{
  "experts_per_token": 2,
  "d_expert": 224,
  "qk_norm": false,
  "tie_embeddings": true,
  "beta2": 0.98,
  "warmup_steps": 329,
  "final_lr_fraction": 0.1,
  "steps": 4873
}
Below are experts of layer 5 (counted from 0) of a mixture-of-experts language model. Rows are named router (the router's row for the expert), up (a neuron's input weights, with its number), down (a neuron's output weights, with its number) and show model dimensions 0-191. Each number is 200 + 30 x the weight over its row's rms, rounded and kept within 0 to 999.
After each expert's rows: "raises" lists some tokens whose logits its average output raises strongly, later layers aside. This comes from a sample of Wikipedia text that the model never trained on.

# expert 10
router,182,184,181,215,192,205,215,216,235,156,168,190,226,207,178,196,180,280,223,162,242,194,138,157,158,254,186,173,193,256,211,210,205,198,201,153,186,208,212,202,157,208,156,227,188,169,209,202,195,210,148,168,212,216,199,245,197,233,190,188,194,247,201,174,207,223,207,238,200,264,163,223,239,179,180,171,175,117,220,180,183,208,185,179,198,225,267,177,184,236,232,173,223,173,167,185,218,243,226,236,225,176,141,197,218,164,195,261,232,167,197,174,204,172,176,252,217,193,229,165,147,235,193,206,146,189,260,239,220,183,175,141,167,191,198,246,187,249,182,153,240,239,202,220,185,193,195,210,143,234,179,220,161,227,163,200,251,187,221,172,218,203,229,214,210,185,212,155,224,212,191,234,260,196,218,172,239,202,184,242,190,178,184,184,240,255,218,212,212,148,215,215
up26,202,168,176,168,221,222,248,210,191,170,215,210,176,271,211,210,199,189,166,238,243,145,238,222,186,191,157,192,209,163,232,189,258,191,158,188,227,182,149,206,180,242,186,179,190,175,177,188,164,209,190,166,247,210,178,208,219,181,179,194,233,154,203,176,191,172,169,162,200,247,170,145,171,279,229,229,163,209,172,182,232,197,217,186,218,208,226,203,184,240,198,215,198,261,196,152,175,154,230,178,179,192,189,224,224,251,191,172,266,217,246,230,161,185,153,198,207,254,194,227,202,243,174,202,216,200,200,234,226,183,194,206,180,171,201,155,168,202,228,188,183,165,179,214,176,186,179,186,189,184,207,153,255,139,252,239,191,189,172,179,206,162,178,198,203,210,154,181,190,159,255,231,207,225,192,210,154,213,270,216,239,267,161,222,202,274,219,219,147,183,205,184
down26,203,178,163,260,188,201,200,201,218,177,178,189,201,216,177,210,236,166,177,189,217,185,215,195,181,238,165,170,235,228,160,248,196,181,203,227,214,199,211,272,225,206,128,195,212,203,259,205,168,161,217,218,203,225,196,161,201,192,197,182,189,220,231,265,238,160,196,222,209,207,178,241,127,154,206,220,177,196,192,177,200,199,224,226,163,206,212,231,168,188,171,186,268,204,191,175,155,138,244,244,191,137,212,226,242,213,160,224,255,218,229,168,196,162,217,199,160,209,251,188,182,208,236,225,254,169,104,206,179,187,192,215,158,198,222,131,201,217,241,217,175,227,206,233,202,202,186,174,182,189,224,176,225,217,170,167,230,164,229,177,207,129,185,281,209,210,161,203,162,226,227,189,149,250,168,194,203,187,220,196,245,202,215,195,233,194,217,204,234,225,189,161
raises: "name", "known", " Label", " £", "IV"

# expert 0
router,210,220,181,204,217,199,190,242,210,196,180,164,227,204,231,221,211,219,194,224,190,222,169,192,207,238,253,169,188,261,196,228,192,188,199,193,175,218,224,184,163,206,180,242,210,188,166,173,207,199,151,155,231,223,227,248,193,173,171,240,220,257,205,190,164,249,180,187,204,217,195,242,275,134,204,189,165,110,207,168,165,183,209,181,180,216,194,211,149,185,214,188,215,162,173,232,221,199,245,187,168,196,184,189,220,158,222,282,242,175,162,186,193,142,158,270,176,245,221,202,164,229,240,233,168,182,268,198,213,177,201,186,190,213,210,266,211,196,166,159,233,224,212,191,181,238,169,248,187,183,135,213,144,253,196,193,203,198,211,167,232,209,227,177,235,205,194,169,238,233,182,226,250,184,196,170,243,194,167,195,183,192,210,173,210,184,237,204,235,130,180,214
up26,217,234,190,229,216,179,163,221,195,245,168,184,158,184,141,184,196,165,227,232,246,214,228,180,212,211,207,180,220,214,176,182,146,214,205,164,181,178,171,197,262,175,192,152,239,173,209,219,200,211,231,207,187,210,278,173,224,281,211,223,207,237,230,147,217,190,174,211,204,171,183,190,144,226,231,200,244,157,174,180,219,219,225,219,246,143,194,217,273,249,157,182,207,237,200,184,238,145,170,161,219,181,214,200,207,203,150,213,192,139,211,240,163,170,170,191,195,189,192,188,231,181,174,187,185,185,228,182,126,167,155,216,174,211,205,216,200,150,215,216,211,256,173,204,227,149,248,219,178,183,231,161,218,159,232,190,237,232,143,243,244,192,182,168,177,196,206,213,156,235,231,163,225,190,190,221,226,192,231,232,170,217,165,205,171,187,171,222,237,190,241,170
down26,228,204,234,192,193,152,182,202,193,244,196,185,203,200,168,192,169,177,176,202,191,197,221,198,204,173,214,174,195,172,170,214,195,206,182,117,227,184,237,279,177,224,202,185,245,175,234,197,210,223,238,167,213,258,200,228,182,215,187,174,204,227,184,221,205,244,203,165,189,203,189,188,187,172,195,261,217,217,203,213,145,208,215,130,223,150,198,195,201,128,189,159,131,171,179,239,221,187,192,165,147,239,205,184,240,160,175,239,179,209,177,212,229,176,174,179,269,226,197,157,199,224,206,234,197,230,157,201,200,275,128,232,226,222,195,250,240,226,162,172,191,223,225,202,217,197,153,192,200,206,175,231,152,198,227,177,222,214,191,210,169,197,196,177,182,198,227,190,227,248,171,146,194,300,197,185,206,281,209,211,146,243,236,194,221,187,204,194,198,246,191,201
raises: "election", " £", " Density", "known"

# expert 7
router,153,200,245,207,195,185,244,237,194,198,140,246,226,206,204,189,229,182,205,177,203,203,252,197,141,181,229,246,215,194,268,142,178,184,196,201,177,225,222,245,248,202,142,181,147,197,223,189,229,203,185,264,233,199,207,196,159,241,249,163,175,148,244,202,234,193,204,203,157,197,180,182,190,219,214,237,202,231,198,191,227,179,175,241,227,193,229,174,210,208,199,184,179,210,164,192,201,203,176,162,145,235,179,197,249,219,196,172,207,225,241,192,199,250,234,213,111,156,256,169,179,221,138,180,217,207,156,192,167,245,201,154,186,159,243,138,186,182,178,183,193,236,229,193,128,221,201,206,221,171,243,203,192,199,201,161,156,194,212,230,194,218,181,177,207,218,219,251,157,194,223,180,158,203,204,213,192,170,206,161,212,138,196,249,158,202,201,174,221,175,236,175
up4,223,244,189,209,160,167,180,210,199,211,190,192,204,162,205,217,185,171,239,219,185,223,231,212,146,227,204,264,196,141,197,170,221,197,187,226,224,181,163,177,156,189,194,256,138,154,265,236,231,202,168,220,201,207,155,207,149,212,207,181,203,270,188,180,221,198,188,222,209,251,184,152,155,268,207,202,212,192,176,234,228,187,193,169,177,182,184,205,194,209,183,154,184,223,235,196,211,231,131,162,165,151,198,218,164,219,192,155,222,194,248,189,203,201,263,212,153,165,237,225,197,131,205,205,233,201,210,217,220,185,185,239,198,170,244,188,158,158,194,223,223,191,207,195,224,202,250,236,233,187,214,209,216,216,172,227,179,268,235,188,216,164,123,160,160,211,261,232,235,204,192,208,217,174,231,181,210,185,175,220,248,259,195,199,178,175,182,258,183,180,162,215
down4,199,211,125,190,206,185,162,240,185,199,203,191,217,183,207,236,138,166,190,262,189,178,169,210,214,250,261,206,164,250,214,225,237,198,230,212,214,179,218,151,205,175,182,156,185,243,224,175,106,207,188,228,144,223,197,179,145,216,201,163,233,174,260,214,184,214,191,228,189,175,194,235,180,189,230,241,205,228,176,172,221,205,196,230,197,234,137,186,173,188,164,177,210,208,217,212,171,209,211,222,221,182,182,159,273,187,184,171,215,225,220,199,219,169,199,217,182,197,197,229,204,254,184,188,233,230,165,223,172,196,182,174,241,196,139,224,257,218,211,209,207,212,208,217,169,158,238,173,169,204,168,152,221,181,193,292,215,207,169,175,268,184,178,186,198,220,212,181,200,198,202,169,155,193,137,195,231,222,221,181,243,208,212,211,179,265,135,158,225,206,231,182
raises: "ville", "eh", "bour"

# expert 1
router,214,164,218,216,225,209,179,205,196,206,165,135,184,186,207,187,193,196,239,189,177,205,179,164,212,156,195,183,195,228,209,238,222,259,176,222,211,155,207,161,154,222,189,228,193,173,188,182,245,233,145,200,156,179,187,252,134,187,175,175,172,198,217,216,231,189,197,194,184,192,296,195,220,211,192,162,187,156,200,184,227,214,187,286,297,177,207,185,196,214,192,199,199,226,222,187,191,220,258,187,252,151,198,204,256,297,198,137,185,190,149,200,170,139,227,133,219,180,227,239,203,217,225,202,218,248,196,205,228,198,259,223,218,218,143,217,203,178,196,193,243,215,219,194,199,161,160,174,146,229,236,165,223,207,175,245,207,222,211,192,147,205,201,204,208,186,207,172,172,190,205,187,229,164,175,246,227,215,237,204,219,232,183,204,181,180,195,173,207,210,215,182
up4,210,233,160,128,205,163,220,211,179,218,165,215,179,176,225,204,164,196,192,222,201,191,210,218,149,219,222,207,150,225,184,165,189,190,197,170,182,234,202,186,177,166,210,252,236,201,207,239,202,256,196,188,155,241,151,199,237,206,170,207,220,240,204,244,192,185,165,154,261,229,207,214,205,217,163,151,222,231,175,162,228,172,247,211,260,175,216,156,183,212,221,159,210,170,210,153,221,188,187,175,183,174,173,216,276,193,197,185,184,184,209,168,264,196,162,161,187,163,229,157,210,203,232,168,224,226,207,239,153,193,211,160,227,172,167,173,212,175,220,170,187,186,207,215,214,177,229,194,168,249,200,199,260,165,225,153,168,234,196,207,197,230,163,183,187,152,215,246,217,241,223,195,182,220,215,235,164,232,292,215,218,183,135,199,180,235,221,236,148,136,206,186
down4,156,196,203,216,187,214,198,215,224,192,223,215,212,263,183,214,225,224,179,170,170,210,221,243,179,158,181,192,207,131,217,152,184,270,198,160,199,224,221,213,207,207,143,268,209,169,145,197,168,280,197,182,163,251,231,255,143,218,230,199,223,195,177,221,231,157,168,184,146,146,188,188,247,171,208,167,218,210,194,198,195,175,188,274,246,159,227,207,183,219,201,203,245,159,189,160,219,208,170,204,180,192,140,220,210,190,205,172,232,211,194,210,159,198,188,221,214,170,208,227,203,181,162,191,232,218,198,177,238,208,205,207,205,152,202,210,183,189,235,259,180,219,230,192,192,150,205,145,220,188,194,196,177,169,181,179,226,204,248,141,198,176,223,219,190,180,150,227,247,211,255,203,226,221,186,284,241,213,204,229,247,256,188,195,196,186,194,197,221,159,144,207
raises: "Scientific", "Final", "Over", "So", "Personal", "Background"

# expert 4
router,207,195,214,243,175,205,184,152,235,227,231,222,172,227,185,172,227,238,193,242,174,186,200,191,226,237,156,248,189,176,208,244,238,192,214,157,187,182,192,212,278,187,224,189,251,225,198,198,187,171,269,208,236,190,175,166,214,252,201,249,195,187,177,204,161,177,163,202,159,167,168,182,170,209,230,172,198,213,207,202,232,251,162,231,213,219,218,179,227,152,194,237,203,187,217,219,203,174,174,240,181,224,195,190,156,140,171,204,168,208,210,225,159,233,253,173,198,193,175,219,202,173,217,163,190,129,154,201,227,180,189,196,199,217,249,209,204,215,236,248,197,218,191,229,239,231,202,219,233,209,192,180,204,153,224,244,182,156,246,190,174,181,190,218,170,236,208,170,228,144,178,186,138,161,211,174,164,223,216,153,214,204,224,164,231,199,137,219,171,259,141,109
up4,236,149,214,181,183,191,256,149,213,233,174,221,194,191,153,192,211,120,166,247,192,133,219,210,270,131,165,186,202,213,188,174,187,186,185,220,197,192,174,216,250,199,241,233,244,238,172,237,126,209,152,140,193,196,206,221,243,185,208,202,129,173,174,192,197,198,184,139,188,161,238,189,206,244,214,225,241,230,166,192,217,203,212,195,187,191,222,216,256,225,203,202,189,185,170,200,248,221,256,211,180,223,192,213,182,202,213,203,220,200,243,209,190,227,163,165,213,197,240,184,197,154,199,190,204,142,192,181,183,225,197,175,196,208,208,210,241,209,239,219,220,181,197,169,158,201,201,215,259,178,190,190,183,203,174,177,200,188,223,225,191,244,194,183,231,201,190,229,227,176,200,240,244,211,220,225,151,188,252,174,150,175,173,213,202,177,192,283,173,201,142,115
down4,236,222,203,138,231,212,245,194,189,180,176,215,252,154,164,176,172,237,162,172,200,211,164,202,258,192,200,228,175,213,235,170,177,184,191,218,211,189,213,170,193,165,190,191,266,164,200,207,178,207,202,142,213,228,137,181,146,222,213,215,224,203,211,187,163,207,203,183,164,198,194,254,145,161,209,237,186,213,199,191,166,199,193,193,152,241,182,184,157,216,201,208,183,225,166,221,225,250,188,167,205,257,183,173,199,184,173,193,192,175,238,242,241,225,240,215,273,145,257,195,195,209,141,293,187,139,162,205,207,229,189,195,174,222,185,185,186,227,209,208,153,207,135,215,199,215,226,242,171,238,210,187,185,176,193,186,203,220,225,228,156,189,223,232,188,215,190,161,229,225,182,184,276,245,160,197,220,187,236,198,195,190,182,217,243,234,182,239,142,244,172,229
raises: " Density", " Turnout", "election"